Weights of a small mixture-of-experts language model, trained from scratch on English Wikipedia.
Size: vocabulary 4096, 34.4M parameters.
Training: a variant of SOAP for the experts, 327M tokens.
Below are experts of layer 3 (counted from 0) of a mixture-of-experts language model. Rows are named router (the router's row for the expert) and show model dimensions 0-223. Each number is 500 + 40 x the weight over its row's rms, rounded and kept within 0 to 999. Numbers have three digits each.
Before each expert's rows: "mostly gets" lists some tokens that are sent to it at least half of the time. This comes from a sample of Wikipedia text that the model never trained on.

# expert 47
mostly gets: "|---|---|---|---|---|---|", "retur", "County", "star", "bar", "rem"
router:427419424530502545423577561595499517535492508528570536535518572458528472482517522501530460476457446539550538558519467557420480502493454543560490431489473448473487544520478486478504510463515472504505581493505562454489533520464490547462451581438480503529541472526544479510478456499474439566445503492457550488488527480500450564518493544550451526538533492462457442542490523544599536490415451471526465512472531520512486543570482483455438463466490577436518479489443506465453448517562435529424541447474540475568481535545555462574487442485554479471515470529477470505504497535529511472508502451508510509460502550527484487452570515513492461438516553447523484554559541479508465508490

# expert 16
mostly gets: "200", "201", "199", "202", "196", "197"
router:609489486535463397481482429477511511475545545553383517453525468510503500475520466552533443493496541507554497478434570532505556515475463394456578530531540532535481464458564552491544451569527578526469516529459469486544504496591505498539465467513537460474511546546515506522507485548468514505475492461479452493522560479510542428531474513442488543488517518442563494511549532502463462467492452530505479526474388455498543495508547496492510460548489460521548522458528473489509522516516534486526447497469460529514449466433463495493476489489476479510501497487510550483492493544515443531427529561538444491483550438462557476483457535468468491655546508484489553407519424511477501435500

# expert 59
mostly gets: "ating ", "ated ", "ted ", "ment ", "fied ", "fication "
router:492535584461503536489484496504442557489539450480522485551436503561479551501447516593523563490512512508514491468499494554505520507479482480522534582579505556558549470514512487500526510487458570443509444447519520467529474554493468477551573446564467460518535512459487500460578480515443518470581504445468449549517486499465535528465516455512626466443430431572489515457488544473518520579529435494404581497455481474453516482537448496504479483533595468531510530542560501493528479529497504534536523460536514572503574510461515484441456548504495585508497503449553561496492502426430509546521458477537539467471485475541473550568508488461462472482525479538545477431502471511479476524445

# expert 51
mostly gets: ") ", "} ", "S ", "\" ", "N ", "P "
router:564493487528554529475494507500416509502432475531545511408556478526505539446572513528499492469499531554445428444502592508464538541535530523570546609485454488488471507485468547424513567471494514466501522501492480453485416464497554459422480491500543562555519516547542467525508490486507454522557483507527408575502526484418479498409429470406471447526455458510453495481491455564504534461498482455532516594480475501500526499495504550547516481499518533546515555498506499556493506513510474517486467474498575483548487528451488454504494519505471467511533479504451557464523555510522424470512518511447427477516562444477487549535478463407523476454412524533492504393536507517547459492522

# expert 22
mostly gets: "Cor", "sq ", "Al", "PA", "suf", "fle"
router:441426411537514551434577566576484498509489495525573543531515559478545494485516499479514444447441442549539525556516485556408463507493479531543470431466493436464501531514494498488513525475523456503510566496479553435503521533475515567472449578430499533542544469512530443487476468487483459575469507502450540476491536476515426554516497556545452515527514498465458452535503529541582547507413450493550463499465526530531498542584491478455439492478488563431523487482429504468454432522561428528431552455489543476575495515558557452579473446525562482467515462516504466504479505531528524480542491473501517514458517521521470481452551510501491462421504546449513481557561518472514486515492

# expert 31
mostly gets: "ab", "con", "ap", "ob", "sub", "Ab"
router:493464459478566530503554571521474522515501519439547498486529516453508417476579426449489458510432505580463481571508500484482507489484450527498472487441485470473515558506506467417527549501508494555496552469560563482505484485471514561492469556474518504564514477499552547480513472476521448497463573476581559475469518474474436518511462560490506574532574527505499410516538500432551535518483419480584490505428446512527581545588520441496484538452541537492500482545442563476412483464526449548456561458497509474545478546444511456579537488534557556516465540511495492460545503457541495554520466422522534517505532524494446479488528536541461482496528476465556467543553561492481542459515

# expert 8
mostly gets: "was ", "were ", "had ", "has ", "been ", "It "
router:594479443450486500463515494532518492477488420442525503498520416458534408462496442572425482518438480488471466446569477432454482542599498497547497519558454519569458526468486485544499555475455475501597520497500550517509538480536492449442502521538435549445555487528503508538504515493474514479510525496463524466439517487529493482532549517565514449465554526527500494570429472510520519456499481566532423481473527450466473533501513451534516499515538523445484424450436417501463478505562474560507537449520478520513520556562511473552450580490521453470443449470497518427521459511466468494496472473551517460450504529502422484443456458536463516480462539495504446539539499585511571430490

# expert 35
mostly gets: "k", "z", "th", "h", "ich", "ink"
router:485466473471538486419540477425437484496471505583552432508557536440480524598529469529592432514514471467461540495470518493528480449555503528548507465502476482514482547536469425475476539550518486556458537545510521500494522476524493521522539520414460482552565487482570476523532546485557498489444476510485499473430536425506481523448435568464476523529540500445473469561467537555476547538492552505518488521512448439464481449551457506474465469481521500501532418533480502471483454510403507537444556472456505539494477532552483510543507538473539437577429463517423440535437515572509494500537521549435533474459471565508431448490429521518508477500504440518445502499525557469540453562470

# expert 56
mostly gets: "' ", "s ", "tish ", "les ", "res ", "z "
router:478501501501488510465516474519503564546448478468487463537457510477486509462501546526486573440563530469484432553508510532469516515493474518528473516405470505483540539446497490530474502502493492483456518471506472436427455427497494565506498545548479527488525564492455454428416546444465477499538562484511519456445510501543550503502436458491427488459444478546517459487454461524528518508448506460535476550537513462418411442406501511435564532476457500471441493466554555475493544510488480530540531465564488555474496388433450450468486456525511499461570514469551499532482563543447461480467484416510521490505523572403448453498499435459540467450447548464479470478472443486460423502454

# expert 21
mostly gets: "that ", "who ", "which ", "ally ", "not ", "when "
router:469536539482433548621497501534588471509520496449508521471496499466450524503474480530567561524511457482455545445480460500503558485526442509440549556539499542482531514563477495536528530559447471560454535476476461527561452405531443510475482501517593509491512428474533480505529515492526442415443567436594468456485456581535460541505500532397540472514438431490499452508580505521494472441490502502503525479504516505465497450504475419472521443474532504462469444492538485473515473529520476441461556557468496495500573538460506486549483523475506507426490527490563442527489434554425532544473513466483517537462537449555560567499486520474476496511447528502489522525484475497541571531554

# expert 6
mostly gets: "Th", "Nor", "Scot", "Mat", "The", "Born"
router:463466422513526473552520516549576463480439509504556471467536581457540499491498526475534503500497433552544478566463463571434457509546504492535438482494451418470476549532487439477466484474507476561554516559530536453512536525458488525486461575436495476547576464503559460522510506559477440556467515474446547547530503489437435563477551546484452503530503549477525457575442473540561522508436442478547438510469469460475486557519429535470434544474498544463532521501440526448422477568513448563437539469510504504563486505488552446536495409546534512482467489498479477588498519538526546482482510433518544517502459547521500477463483462537489449512482539472434463569498497472491513527533

# expert 1
mostly gets: "two ", "20 ", "12 ", "10 ", "13 ", "15 "
router:515503472440470542443431499486468538467448541538520546421480491456518474449468477459550514510557469495501482524476530523471538525501472534525510487481451482481449477425555473479537490472480483495521549458463545495556529491539560505434489519467520522553525429566504536548435490461509497514495525434445494446579470583460442475525452563501453517431469509449558519524502492541516481450507481493532451560477552495571478497518547528469483416524540563537560500487513422505518496467509462530486529557515569551403535554425463474543493530509539443454511498539499512488459432490596512514508530447540462593498513434486550442593489461553530517472459486425495568534484443461503521472427

# expert 63
mostly gets: "ress", "ision", "ument", "ment", "tion", "tics"
router:482477479516531441494533456545490478531459484493478513514508434518500489445403507562468498507474494463523500469494514473465502471493459470480510476548485533533519501505472416522501490519473473501552466442445474443545501510532438460518587495482539425497505557447476585499544458549458437530522499482516524465477547499531506498477522442516545463500468518461523474415447498467524516498502457453531596442496404519521529469503490560499443521524462511494508490528453500485542564473548651548476446425500444437570479543526495539524458479541455543496519442469466505539508475382519566522466509559475448526514507485585428519491522519539471475478562544482490467379536457518474477571566

# expert 26
mostly gets: "191", "192", "Mo", "185", "Ha", "197"
router:438419413547507546425564570570496509507503505521568541525540564467538476494509502477524456456447457527543539558499463555420482502474460545556491428482480463466496541526492472495504520475545465518514576493481546476498516508472522566459447578452501509551541455525526461483468473504476457581441510485452561505500537482495435574528506565556443513537537516468454448538502532530591554497406467484529471509456531527514497545576502465431440505474492560454528490475438499462451450536561442526447541448475531464569499531572556458573481457503554490484507479526492461502512504527541537503511517471512510537454518539535469486447551502519501451431533560472505477552569518459538478499507

# expert 38
mostly gets: "Al", "Ar", "Mar", "Ad", "Wal", "An"
router:478556490429475433576532540521549477513443576460522458499474536454507457458501451425556485423487489476516563520507483504491453470512555529459461489440524466477452476519497548479514464489494461451553523517526481537515496561506551536475498527507493528460403543517480517500497436454450499475442545501449512545511488578537481518527571542498513510504512516443588520536552452548450340512494540528493445520540508547445493520469548515485505534529570510476537501464576492482514445505542564491498452472518543464466461465496534542497438505539496541507443591501476425502536465428547516488551525446523538518560547520501550469464498539580504496500476491431503579549503445431502454443528

# expert 36
mostly gets: "on", "i", "an", "au", "u", "ni"
router:495450500474532479492555504415418445464417531462477504557409516496481549516517512509486428445513521433438514548558574518591476479500520500495480488491458502579488547538564551497481504511456471541485444555534531507477417515536484499561515455503471552544473504506539496512489486566536496458473504529562572506503515492506496527479478513526485519475534475482479566505505522480536495479452568537435477454530519512510511486488502546513574563483553467518533488455525535485505505544511716512526449498480440451503516509446470596521522455486491548464474546522460495531516470522563467506492496540530502552449468535400491516495472533505482552537555498560453532450509459449449442503466

# expert 11
mostly gets: "Sp", "Par", "For", "Car", "Gre", "Qu"
router:460584484489501364595509516540607455553484538438531482424470470514543433439502520471401482483530494432552490480447465429480432526512533497493509469504521521450467532455498450541529471496486457477560521495524503500506555526499481540491482529486579530534418475495440567535468508465534522464454518585513559438469424503474475507539593522520529498415518529450632465476509479491471442525500513519462495509514491541481540533468527463522477493502503513507505499503549450509526548506488664505497484470514549562465466506518516533468507472496475503497469545500512468459533478460507486511527573498549545482489514493510477533489497529548565499502521491589551499481499510490498514527587

# expert 4
mostly gets: "the ", "The ", "their ", "his ", "this ", "This "
router:546531543487443542580410476502573512568522582492455526520453471479456509506501474460544531439480534481440485486529472433490520497511555541435493595476441491434567507503444491438538488541541438566507440495520519526449556468581445532464526517596459578460521451478502470518437442448467520432534532455477552579514460435499522472511486457537515458458446546511537515467468496547468490465514535503508538537488538494512487486443524498530517514515466464508457464477570465546458506439500462486517517502557470480439493488506397553465476488469461479505529498507505483430475443520437514533448454465463529535568510518510560506555529515573450527503443498472582462548443529536519477486512

# expert 20
mostly gets: "l", "p", "c", "f", "pl", "fl"
router:487448504469480417479528420425528538509523472523522534467442433519439420480475477471492466532482474428464522399574512553537563479502565547512510478506580497561493463436517458447443484550398488519447520509555471480438473412559536475548535499482472491497513463542511516481453574463567480497462459523501519465510524484506530510448519520491508485475501533450493477526500505458510460551521524506528478457451455559499488519531527549491468527529538528576402468510482510476533485469478665462480461523445544503477429476525486558475543485491550482493587513495517492481462557502437508474506578479494522474514543502498505468473520458502574583515460523460492528527504557593511490525509

# expert 29
mostly gets: "cont", "act", "present", "found", "histor", "design"
router:471475474536457523556490535529577456490444531488497562557436515512520467466442530468526437518512497519543480426411436508471448543443486519437478457461472472558486541448496524497494461495515511511576502526445467549506528511502465557535526535463483418445501482513498549555446487471561496526489524540460539494565525450503438533527449552556585469539461530493545549427502468534541514573482466547427474448520531393517440463561554506452545539447523528488462477481479441486520459481527497575439515496463483405510523513521527496557493496478502539447563489543447437531507539501546484432464558505499494511441504533546498532458501487542460464522544433457437546555437544465501505544515

# expert 23
mostly gets: "ati", "pol", "illi", "ul", "tic", "atic"
router:464475482519504539512555505448503457456474551547500490498547544538524491441473501465504505457535485577553467568473526468485544592506502537454459491509520544560442456505498546480482495475549475450484539512568510491575431505467506457530500508477495514535428537444499454456507438494477445539452467522538476518478510506469498516455512472497520445526462536475467486491528496472549524445452523511519467434561529543537428511496479520519497484564586508523518619461486436535495529528517612495471466478514435506522460515470486574549525497533497522499515544584410540464443458436508549509558580549478496492502425511453559553516555586426532515487534540501449498506503381573509488438518

# expert 24
mostly gets: "in ", "with ", "from ", "In ", "into ", "after "
router:477599579551486537546466467526472537521547421487434531500534522506439506555514520457495534594468456513577415541514499455499515499499568489469425587491533453566537538487529531504515534455528589484533475431561522497557562457506489505509462489490525472518511462502534501475498466496500580407531492507448488545535494509542504403517478495458525466527527461534487562534500500516492468496492553485545459555571506541521473518482525469577494534473449514494475550564494548477473453418527489449540493592500528460431497502501522502487489510515507527582559517503483611561482499494539419531555517474562536553509540499513490524561543520540488487506442551514563461535511538512488560502431

# expert 18
mostly gets: "and", "ay", "ow", "ey", "land", "mark"
router:487470452520485546483497549551458461530502548537480487554550441489426517608469499556493458541464461509559523520480456472465426547445520481471512432479468520510523487498504506511476489518556519482435556560462467535503513522559567582432466523482527459507537555583514543559475470452555484508441554488508509474455565558496464518470542489479515500507575498520473495514501527505530468552501459465506506497589537554570493514540520528434489489545526557465462443494470556490437514497582390547460511493456464454508519467539540504536413567480553502560430496546501476539535508517440516526540496409475451533563537542507526428453497475524484506464548437496530450505530553440486481532439

# expert 40
mostly gets: "'", "old", "ound", "’", "ast", "record"
router:451464491522527542457498526520516496485500551582515467507544539491548458534558497506407449575457561545514490477509534421546489544490445519508542478484562554515431466579464545528473423506517573508492561477421529498525480487560444503542501515497479513501532460524505442504505424509450486453514516535436497561444501522428481471529471531516431499543411508547465468478399560473516531564462508476539455514493496516497451502557448469449465520470510519511483474523470522520473531528480490543465491485473460449559526457567531488481542541518549598506509469497534527486393475510451562494479536459452562574501527524536484453505547534464515479471513513488557485427473530454624564507462

# expert 48
mostly gets: "ia", "ers", "ors", "ing", "ies", "ine"
router:507490488535542417520555485455459453532472524446470444514486506538495526510510531494466447530503484506492500556487544535492440488523500408482545486516550551569468498479547517490512467478495457417544464528449427472493501528532438479546480462469525449436499518473501477534545551538499530501521478486535445486501468518569473543476513494509497493486551413464469514520473549407498505487515533460482518461500567431548560438519446438527513541483463483477550560504488499550486454503424692523552473540471434492532487443450523597437530526547522495459475480564521557470534523509479558436509419536457504512508452493477456456562534481493552496487510504479495563444519465483409455480486